{
  "n_layer": 10,
  "d_model": 640,
  "n_experts": 64,
  "experts_per_token": 4,
  "d_expert": 128,
  "d_shared_expert": 256,
  "activation": "swiglu",
  "moe_layers": [1, 3, 5, 7, 9],
  "router_score": "sigmoid",
  "normalize_top_k": false,
  "routed_scale": 0.5,
  "balance_loss": 0.00242,
  "balance_bias": true,
  "router_noise": 0.1,
  "init_std_router": 0.00608,
  "lr_router": 0.000295,
  "n_head": 10,
  "n_kv_head": 10,
  "head_dim": 64,
  "vocab_size": 8192,
  "norm": "rmsnorm",
  "norm_place": "pre",
  "norm_eps": 1e-05,
  "positions": "rope",
  "rope_base": 10000.0,
  "rope_fraction": 1.0,
  "qk_norm": false,
  "attn_scale": 0.125,
  "tie_embeddings": false,
  "parallel_block": false,
  "init": "normal",
  "init_std_qkv": 0.0159,
  "init_std_o": 0.00355,
  "init_std_up": 0.0159,
  "init_std_down": 0.00216,
  "init_out_by_depth": true,
  "optimizer": "soap_variant",
  "lr": 0.00144,
  "lr_mult_qkv": 0.7,
  "lr_mult_o": 0.662,
  "beta1": 0.95,
  "beta2": 0.99,
  "lr_head": 0.00568,
  "grad_clip": 1.0,
  "warmup_steps": 200,
  "schedule": "wsd",
  "decay_fraction": 0.666,
  "decay_shape": "linear",
  "final_lr_fraction": 0.05,
  "batch_tokens": [65536, 131072],
  "seq_len": 512,
  "doc_mask": true,
  "z_loss": 1e-05,
  "train_tokens": 545900000,
  "steps": 5794,
  "dataset": "wikipedia_en"
}
Below are experts of layer 3 (counted from 0) of a mixture-of-experts language model. Rows are named router (the router's row for the expert) and show model dimensions 560-639. Each number is 500 + 40 x the weight over its row's rms, rounded and kept within 0 to 999. Numbers have three digits each.
Before each expert's rows: a language model's description of what the expert responds to; "comes after" lists some tokens at least twice as common just before its tokens as in all text. This comes from a sample of Wikipedia text that the model never trained on. Tokens count by the router's weight.

# expert 53
Capitalized nouns for nations, governments, leagues and institutions, such as Canada, Iraq, government, University, Succeeded, usually after the or of.
comes after: " the", ",", " and", " of", " in", " to"
router:510510537545489463478548556534452471466443498527466480530513498546473495472456514499505519456468505555514507471524525506518479489483489522510459550514441529505537434497455565468386520541519516470517466512540552504475564509525484484509555467

# expert 29
En dashes, hyphens and em dashes separating list items or clauses, like No. 8 – Élan, plus word-start fragments such as impr, exc.
comes after: " |", "\n ", ";", "|", " a", " was"
router:485461518548437573456548524476530486483485481561553509491591438537490537479536523554464524581425518467571573464536496472543483551448534526468517482429487499539533447487464548497409504471537569447527545486555538448463498495518532470465544472

# expert 8
Pipe characters and list dashes opening a new table row or list line, especially in election, filmography and sports results tables.
comes after: "\n", "  ", "-", ")", "\n\n", "%"
router:500442496454368546460624574509485504447439550527410469531560527491509544450508489473558475490452446524515584455604468542543501452478510483510538510452485520570499465450528501508442603548482585508507467537526561470499480480500524512530476499

# expert 9
Hyphens and en dashes, mostly between years in life spans (1891-1975), plus list-item hyphens and other joining symbols like slash and plus.
comes after: "\n", "-", "|", " 1", " 2", "–"
router:508479606557367596470578509504482481503424474508470463508536450562468520436534518449465494477497520481536525518470478504524485490523507580495437458518502516493485475542432497501442544442546506486609534462560566505449502474534459518554559479

# expert 22
Line breaks and the first words or pieces of section headings after == (Etymology, Awards, History, See also, Early life, Career).
comes after: "=", ".", " =", "|", "\n\n", ")"
router:544519464451458531454560527500467535521375459484515508467561509568475518506562440549529478482484473565462543489570437497537424476477503492438433493417492557455504521472488475469431571462445508505513571512494565496531491538463529534491519530

# expert 17
Newline tokens ending list items, infobox fields and table rows, before a dash, pipe or heading, as in Coordinates or Kingdom entries.
comes after: " |", ".", "=", ")", "|", " ="
router:502522473541463491414578578510479522517434439572500489482527552500503485513549490532470523481492577493526504493500460478562490467471438541456507489485484520464472507434552509511405537531540544495515478517513565503518508485498570485484513506

# expert 0
Paragraph line breaks, heading equals signs, and the sentence openers after them, such as However, During, In, Later.
comes after: "=", ".", "\n\n", " =", ")", "\""
router:489466478502449486460566572453487527539446474516515478537553444517442495498470502474507531496502542527553503452525502482511438457412505562508486492423525494495527518467569565449406590430491532453511524507492546493463532580442534444520556487

# expert 56
Comparative words such as more, less, longer, older, -er, and word pieces in mathematical or LaTeX passages.
comes after: " (", "-", " \"", "/", " ", " a"
router:471484518453498511477527588621427500549491516518488581538536493525478499523540536478528505573440546520521503497489512495466514508456482501434434453465506557513529441518494554485411521555521494499561488559479546483504510575534509472465468492

# expert 6
First pieces of proper names and rare words, plus accented and IPA byte pieces, such as Bo, Dh, Conc, É in pronunciations.
comes after: " the", " of", " in", " and", " by", "t"
router:522498561485430502445561585528439512490444486554513512522546522524509496452544465516488525532473504524565530492549503482535448507476489515519519529495506572521532438493488552443435507522514536453538518508561515534501503495516533464499551463

# expert 38
Prepositions linking a verb to its agent or object, such as by, with, from, under, through, plus pipes and dashes in tables.
comes after: "\n", "  ", "-", "ed", " Preceded", " Succeeded"
router:517510531503448498527526548542492539482466575578498471556575473518501443525553479501534487547463475498473555466548473479486468435476523545460566520490511531453524501435511478516471562527480570519519436504528605501440486491498434498588496475

# expert 21
The verb is/was after a title's opening gloss ("Touch Me" is), and infobox field labels like Genus, Family, Order, Born, Coordinates.
comes after: "-", "|", "\n\n", "\n", " is", " It"
router:474509466484398500465569517451518514496414516544528447501572550473486534550608477541404566561483551529525562503521527509480441442453495570458488509499578533547520544505512483439401526479454594498505533466495479502565500507564526493489585454

# expert 51
Numerals and digit pieces, strongest on the second number of football scores (Valencia 1-0), also table counts, track numbers and populations.
comes after: " |", "–", ".", "|", " (", ":"
router:471464534479436514469532552490375522546482455589495486525552485533507503484541523583522485471446499466524580536495457489611516489466547564520502490457551569525546423477483512477384529499521562454564476457500551490490540521544480463566471436

# expert 39
Numbers in infobox fields, above all the seconds in geographic coordinates (48°00′10″W), and years like 1958, 2004 after colons or dashes.
comes after: ":", "–", "°", "′", ",", " ("
router:459532496482436532466541532453451510462492438527491475557552475513536546512584519460418488525412490541571510508504508506510486501509558490505513553514477516502505520479495518419462473452445512460569498463542499460445515532486498565504615401

# expert 14
Field names and colons in infobox-style dash lists, such as Country:, Born:, Genus:, Species:, Enrollment:, Coordinates.
comes after: "-", "\n", "|", "\n\n", " Total", " Location"
router:434517471456418482453592530479492527439451458531510423481531560496516549551616520527420520524504531527537570493507491489500511476488523509469523556521584498601537539498519468443456504509458553473509502485523478514538491542513526489489552465

# expert 1
Line breaks ending table rows, paragraphs or headings, plus second word pieces after a capital opener, as in O-ly-mpiakos, Se-mi-finals.
comes after: " |", "=", ")", "|", ".", "D"
router:496465485505481521455497537591515502548467500498507484502543557490519501504486428565515518496494564524436471563510401462510502498400482516455496563496441484512496533451503537520470557517560568509498572455521491528483490492501499494482534510

# expert 33
Pipe separators between cells in wiki tables, especially after numbers in statistics and election rows, plus semicolons and slashes.
comes after: "  ", ")", " 0", "%", "0", " —"
router:495494563485530472500544527512517428504423513563473540507538539491533485469591459497514496498516470544494514447468458455554503464499471472512550466499481519502522508530537518546504468502481505438497499506518505455539529500510558499492532436

# expert 18
The word the, a, and possessives like his, their, plus plural -s endings on nouns, such as politicians, managers.
comes after: " of", "'", " in", " to", " for", " with"
router:521562502464538505526548518496486542396474432485513461470497487618427434511470477504491500454404515542543481429563543557474410437506452441510428564522419524464528414485569494488470468540586511447488526505482498509527554501457468462527488471

# expert 47
Equals signs around section headings such as == History == and === Roster ===, plus the word after, like also or such.
comes after: "=", "\n\n", " =", " also", " career", "History"
router:434503508509418521444552564533459526449402552491530469551609497503469451540537478554507528554484536519539521459501442494552416488440551596513464494525531495519539474518541559428458496477491591390532497531500513578452517501498569429456539486

# expert 27
First pieces of split words, often just after an opening quote (un-equivocally, tor-chbearers, ina-ppropriate), plus short digits and letters in table cells.
comes after: " (", "-", " \"", "\n\n", "/", " "
router:478459511473468515520528580602450489525496524524541538513534479528517484523594507498489517516488493523522549521512506497450491475433464509409480473481521548460514471485501498510419492506513486479537494549472588515518534570566449498439408468

# expert 30
First pieces of names and title words in music, film, and anime credit lists and tables, such as San, Tra, Memories.
comes after: " |", ",", ":", " the", " \"", ";"
router:477479545504434504440551536494467482484454478547511531519543467537495496462542517495487543554435532500521550469550531489491467487405496526500504485515492520507528449494509546466394535461521559397507519458545494484506499541528521481483471424

# expert 36
The, a, an, and especially by, often after a verb, plus heading equals signs after a line break.
comes after: "\n\n", " of", " in", "\n", " to", " at"
router:491501533535532517485508508590502498473401497507461504545551454614492473492523494478537506508494492518452563459510425487509368468494450459432478562523502505468481486449514484527466540486560526493509550490456538566401467549462433448576455422

# expert 31
Pipe separators after numbers or names in results tables, plus the preposition at in life events, as in died at, attended.
comes after: "  ", ")", " 0", "%", "0", "1"
router:492478520507516466505529544514510432473454538540509543505525548513535473509590449553504502512492439473509487454461460463512432470489472492478543475455499506484546533487547521526523478490552465441502506458534509486508520556479465473493539482

# expert 28
Digits and multi-digit numbers inside statistics tables, such as league standings, election results and percentages (184, 35.75%, 11,372).
comes after: " |", ".", "–", ",", ";", "|"
router:478488515463460532507564504491431497489497488554449596510558516564532491511554486510542542558463455504501579527503452505564489528430484491539491588438564524496494487452482531520517502416555573456475484518538530471477523539453526421538467451

# expert 11
Byte pieces of Cyrillic, Hebrew, Thai, Greek and Japanese words in parentheses or quotes, plus digits in tables and statistics.
comes after: " |", " ", " (", " of", ":"
router:458456538479487494457548617522457461497450472553492517509582496567527477473529532516486498511477485558568533498493479474507456490476530527497510482509500542530501470512522539459442534402558572473523473497537495505475515534502535507487543454

# expert 58
Words and word pieces about churches, clergy, kings and empires in history articles, such as bishop, Cathedral, prelate, empire, saint, king.
comes after: " the", " of", " The", "The", " his", " Arch"
router:468468599504486491510507523470450485495482480518465399471519476551492496473535507488503544535463487547527557534546553540568507427501532508582466450455429576477508472500462528433462533436523512519479474520549515500520515476452548520511486512

# expert 5
Conjunctions, relative pronouns and subject pronouns opening a new clause, such as and, that, who, which, he, it.
comes after: ",", "s", " that", " but", " well", "ing"
router:465447470551478524474559516467543469521440522500458552529518536478511516509468502471524498540497468565530468495475486444510451491464530566511468492547506502515470507533470509533494540471494517379503536473581470498533459542498545480561548455